From a checkpoint of a small mixture-of-experts model trained on Wikipedia.
Size: 15 layers, width 128, vocabulary 13568, 9.82M parameters.
Experts: 16 experts in each of 13 layers, 64 clamped SwiGLU neurons an expert, 2 picks a token, a softmax router, a shared expert of 64 neurons.
Training: a variant of Muon for the experts, 10171 steps.
Below are experts of layer 5 (counted from 0) of a mixture-of-experts language model. Rows are named router (the router's row for the expert), gate (a neuron's input weights, with its number), up (a neuron's input weights, with its number) and show model dimensions 0-127. Each number is 128 + 32 x the weight over its row's rms, rounded and kept within 0 to 255.
Before each expert's rows: "comes after" lists some tokens at least twice as common just before its tokens as in all text; "mostly gets" lists some tokens that are sent to it at least half of the time. This comes from a sample of Wikipedia text that the model never trained on. Tokens count by the router's weight.

# expert 5
comes after: "\n", "\n ", " (", " \"", " un", " con"
mostly gets: "-", "′", " March", "|", "-d", " Ag"
router [146 180 163 198  98 131 148 146 146 182 161 126  94 165 134 136 142 149 153 117  93 112 115 105 165 134 168 129 107  98  83 109 146  74  67 179 148 136  93  60 183 107 151 155 132  92 121 138   0 116 145 118 143  78  91 163 101 109 124 128  79 170 157 126 120 129 153 136 112 152  99 140 136 132 171 132 168  92 123  87 166 110 137 178  63 162 104 160  92  96 119 138 167 129 154  86 113 109 153  92 140 161 140 146  99 100 108 104 121 152  94 156 149  87 119  73 106 169 121 126 104  75 154 148  92 146 129 179]
gate0 [150  97 138 170 100 146 111 152 183 209 125 142 121 145 159 166 115 112 153 114 131 116 138  96 170 114 102 115 104  99 115 101  94  86 147 132 110 137 137 126 157 149 149  59  44 168 112  63 103 106  89 113  95 112 147 170 151 154 141 144  72 101  65 101 108 142 126  93 127 162 105 179  78 131 146 159 113 134  76  76 121 101 119 151 128 158 112 144  62  94 171  92 148 119  72  52 110 116 143 137 114 146 159  92  96  66 159 119  81 153 180 115  78 150 123  83 141 114 102 108 183 156 138 146 122 116 174 162]
up0 [150 111  80 171 156 129 217 148 137 144 145 113 144 117 139 145 172  98 143 189 122 151 138 137 186 163 145 136 118  82 129 114  94 124 139  25 199 135 113 126 144 146 132 124 142 175  93 114 172 124 121 113  78 137 148 165 142 100 131 155 119  55 173 116  94 164  72 139 117 140  76 102 118 138 194 192 108 134 112 154 177 151 122 140 120 108 140 111 108 115 149  97 121 160 100  72 139 117  83  85 118 143  99 131 125  94 172 131 203 167  92 124  88 167  94 109 115 153  63 139  62 105 128 128 130 147 156 133]
gate1 [ 98 155 125 137 149 118 137 142  68 126 111  57  90 166 115  80 166 117 119 169 148 149  90 130 128 114 163 163 109 153 104  81 152 133 130 161  96  91 143  65 122 120 162 197 162 178 138  69  99 134 162 126  77 153 111  52 192 163  99 125  77 128 129 186 170 149 142 111 115 160  87  81 108 133 132 126 131 119 165 189 151 131 152 168  64 119 109 116 179 139 157  76 143 105 159 110 129 110 109 160 135 118  80 117  67  75  92 174 128 168 142 125 118  89 176 140 156 147 185 149 142 131  96 151 109 120 115 163]
up1 [204 160 130 153 112  99 182 111  89 120 157  68  64 135 128 126 129 105 136 145 127 175  98 117 112 107 149 140 130 115  56  97 177 149 198 120 145 138 129  67 127 124 148 131 110  89 149 133 125 126  88 101 151  90  99  72 132 153 101 145 112 205 150 149 138 107 109 169 132 191 134 110 157  67 151 158 165  84 136 128 136 153 126 175 185 149  74  83 129 156  78 157  82  99  91 178 121  72 181 150 204 152 114 143 111 135 130 133 130 162 129 139 128 134 123 136 156 119 150 155 196  83 135 132 133  94  86 130]

# expert 13
comes after: "\n", " |", ".", " ==", "==", "==="
mostly gets: "\n", ".", "==", "s.", "===", " \""
router [ 89 163  89 109 153 135 101  94  61 142 107 107 130 125 171  80  82 145 151 117  92  91 146  75 100 140 130 153 104  68 173 179 131 133 105  60 114 116  98 154 159  95 109 136 152 167  79 165 125 116 149 108  96 146  92 150 106 159 158 136 152 128 116 185 121  58 135 159 114 122 124  97 152 180 115  79 135 158 192 104  82 121  79 108 134  89 124 105 170 129  92 162 182 170 135  80  88 107 114 155 123  53 137 107 115 191 129 131  84 151 126 105  92 126 109 156 148 116  47 130 103 175 170 151 144 146 142 130]
gate0 [123 136 104  99 139 185  95  59 170 102  97 113 128 185 193 107  91  89 180 129 139 158 146 146 110  98 139 107 157 129 185 146 140 137 123 163 164 136 144 132 107 175 130 144 125 154 161 115 117 112 145 134 104 136 141 114 158 106 118 148 148  79 171 101 112 143  89  55 142 130 175 126 141 185 158 117 136 110  74 161 131 138 110 166 142 123  94 157  82 116 162 129 166 149 149 134 122 137 120  84 130 114 124 220 143 107 101  79 160 111 193  73 181 131 192  93 169 173  99 126 122  76 190 176 186 109 123 164]
up0 [129 153  97 123 111 148 147 140 193  82 148 142 136 152  98 166 142  94 165 147 164 153 186  89 105  88 113 122 120  92 110 185 142 119 173 152  77  73 156 128 130 212  71 184 110 130 137 111 140 160 152 147 133 137  96  65 163 134 142 167 196 165 110 215  75 121 111 108 113 180 173 109 118 106 128  49  96 103 139 166 165 178 112 143 106 127 120 102 120 119 143 117 137 180  99  83 117  74 135 123 122 134 105 147 118 156 118 116 128 151  86 134  96 153 181 162 179 114 121 154 128 114  83 176 135 139  87 134]
gate1 [152 128 151 143 117 124  87 126 106  98 101 129 183 176  79 133 157 115 108 144  64 104 104  92 126 132 112  96 130 118 132 176 194  88 146 135 106 112 214 175 155  91 140 119 132 134  82 159 125  86 139 137 160 175 103  92  59 109  79 107 145 131 112 111 150 158  44 130 113  97 140 117 165  63 110  56 129 128 203  71 123 153 141 131 141 147 125  84 111  65 174 107 150 123 127 100 167 125 113 125  69 119 140 104 161 152 128 169  93 161 188  86 130 170 132  97 132 106 107  89 112  98 117  92 164 147 119 123]
up1 [152 157  99 165 130  92 102 144 109 167 137 156 198 141 147 121 188 172 132  80 105 144 114 118 165 126 111 129 136  87 141 120 151  64 106 141 102 117 179 152 192 153 114 102 111 126 119 136  83  96 148 167 128 120 153 141 103  96 112 131 144 121 178 135 137 155 164  53  79  54 134 119 177 141 175 155  88 167 118  84 111  83  95 158 131 115  53  72 102 162 110 132 175 168  89  86 149 129 135 126  91 160 147  96 123  77 128 126  71 100 143  73 157 150 110  73 142 141 108 132 108 161 169 110 133 149  51 137]

# expert 0
comes after: " the", "-", " of", ".", " and", "|"
mostly gets: " species", " In", "In", " Br", " Pre", " En"
router [109 155 135  73  62 146  80 103 135  89 108 105 112 123 125 103  88 137 147  77 116 120 134 142 166 131 143 106  96 116 149 123 140 175 125 120  60 110 171 136 123 195 134 146 164 153 151 141 160  92 177 146  83 119  98 147 113  67 123  91 148 110 145 109 132 121 127 124 181 154 129 112 146 147 119 132 103 140 130 125  77 122 127 154  90 181 125 144 149 130 130  25  97  98 121 152 170 130  96 148  91  67  69  99  74 175 140  92 183 103 196 104 121 120 153  84 119 199  70 123 128  66 139  94 141 168 148  82]
gate0 [ 95  95 152 126 100 155 139 124 117 140 202 114 134 117 142 108  68  79  79 111  98 122  95  76 105 127 104 111 138 113 112 147 146  88 111 147 104 101 134 149  69 227 132 131  77 166 121 112 127 131  75 137 164 132  99 171 112  26 126  94 178 173 161 125 122 122 101 145 159  83 146 101 180 146 150 111 120 144 124 156 155 160 174  87 160 129 153  97 118 121 105 122  99 120  95  69 113 166 135 103 135 129 124 153  60 151 198 101 112  63 140 105  93 174 172 172 165 107  84 146 135 140 119  89 155 123 113 112]
up0 [100  41  91  77 106  90 153 158 147 133 144 106 107 138 135 110 110  75 160 134 104 151 127 109  96 102 126  38  79  98 110 164 156 102 143 165 125 153 183 135  85 167 133  95  92 103  94 108 112  82  99 156 148 103  97 131 109  89 126 160 102 120 125 122 144 161 131 195 132 113 173 103 101 177 121 157 142 123 130 100 124 160 166 115 239  88 147  80 147 122 153  99 118  97 205 108 194  94  74 124 108 153 125 124  99 140 154 108 128 113 127 137 125 111 181 143 171  76 145 116 152 171 147 142 136 154 139  82]
gate1 [121 114 157  57  85 115 124 156  43  81  93  98 118 128  66 110 102 165 120 113 102 185 177 124 102 110 164 146 140 140 138  67 109 139  91 123  91 102 175 162 128 139 163 131 110 178 147 158 106 138 144 128 134 161 111 112 101 131 102 116 158  87 144 143  58 131 138 115 148 172 142 153 122 137 127 180 128 119 144 148  97 116 182 157 170 136 106 150  93 133 115  61 124 169 134  73 128 132 156 125 160 110 129 142 163 183 173  95 150  98 126 105 223  84 179 169 118 117 166 209 147 137 122  69 166 143 139 122]
up1 [149 122 178  97 133 111 115 117  97 153 109 112 103 119 103 172 143 134 106  86 102 161 120 107  83  46 147 120 153 143 105  91 135  95  45 146 144 131 160 145 126 143 140 108 118 130 131 108 162 144 149  65 129 194 107 109  62 122 131 141 120 119 194 144 103 162 162 125 216 113 104 178 110 133  91 194  86 150 136 146  91 101 135 139 124 110 102 140 163 146 152 149 180 139 120 147 137 110 110 108 112 121 147 149 152 134 169 104 138  70 188 111 126  99 119 128  91 144 173 195 120 116 153  11 164 141 117  73]

# expert 12
comes after: " the", " he", " and", " He", " to", " The"
mostly gets: " be", " also", " was", " not", " s", " been"
router [131 103 102 108 106  43 106  97 141  48  98 176 127 131 172 174  75 168 139 137 154 123 108 103  82 159  72  95 107 118 154 139 128 192 149 116 137  58  92 136 145 149 171 108 102 185 123 121 185 129 143 107 164 115 115 134 149  62 126 147 109 113 104 128 123 139 126 112 185 155 135 119 143 140  81 167 179  99 127 155 107 124 147 104 137 156 149 100 108 164 101 122 126 108 163 121  91 106  93 132 136 132  75  96 146  82 131 137 141 161 228  92 152 120  71  73 129  89 124  50 107 134 153 151 159 108 158 138]
gate0 [132 134  96  76 157 111 110  52 147 123  68 137 140 114 139 146 149  57 112 150 107 113  72 158 118 157  60 105 131  93 107  75 117 115 161  89 142 150  73  38 131 113 157 135 112 127 129 105  94 164  96 167 128 157 165 111 101 114 135 113 140 109 180 113 151 128 117 145  81  94 214 157 130 106 120 112 110 164  67 172 130 154 173 138 111 101 126  87 105 107  96 141 144 140 205 146 109 127 144 131 109  88 118 123 205 132 159 178 140 137 139  72 159 162 110  95 183 122  59 100 135 104 130 131  94 123 147 141]
up0 [124 176 121  97  77  96 117  85 170  87 123 187 153  70 191 143 135 118 119 111 176 123 117 157 201 191 182  73 111  99 172  93 161  83 201 169 100 161  82 107 124 114 180 118 151 140 146 153 101 138 103 124 133 144  91  87 128 119  73 100 157 143 114 144 138 179  89 133 107 135 129 157 114  91 124  99  92 173 102 164  89 118 153 103 100 103 113 119 119 138 136 148 169 172 161 183  96 145 115 138  69 118  39  74 180 161 131 111 103 128 150  87  99 169 142 117 106 149 132 108 124 116 141 127 115 110 142 123]
gate1 [145 110 144  66 121 160  71 185 136 131 137  79  79 105 141 175  76 110  37 194  89 146 146 152 158  87 136 119 130 104 102 127 194 122  95 158 108 158 132  75 117 108  98 105 166 109 177  94 103 103 147 131 131  44 179 142  93 120 110 151 108 176 106 103 164 145 193 193 118 131 134  58 136  83 127 126 103  86 119 131 108 103  98 161 167  96 130 125 119 116 127 148 124 135 152 143 171 159 115 123 167 162 144 104 102 155 147 131 131 115  92 136 162 154 135 166 115 126 104  99  51 154 144 101 105 136 189 128]
up1 [137 145 200 133 119  82 159 128 145 105  82 119 134 157 112 129  83 180 140 160 185 153 151 132 113 199 132 132 165 102  88  93 102 160 108  86 148 156 114 110 114 132 133 147 119 138 181  67 187 160 126 145 135 138  83  65 166 147 115 189 136 137  87 116 165 129 169  97  98 123 119 142 131 101 117 127 145 103  90 111 141  90 168 176 116 127 143 136 130  45 106 155 171 186 128 126 101 108 110 140 136 183 139 138 117  90 112  68 123  72  98 136  87  92 106 141 159  93 153 131 107 127  47 183 179  82 114 173]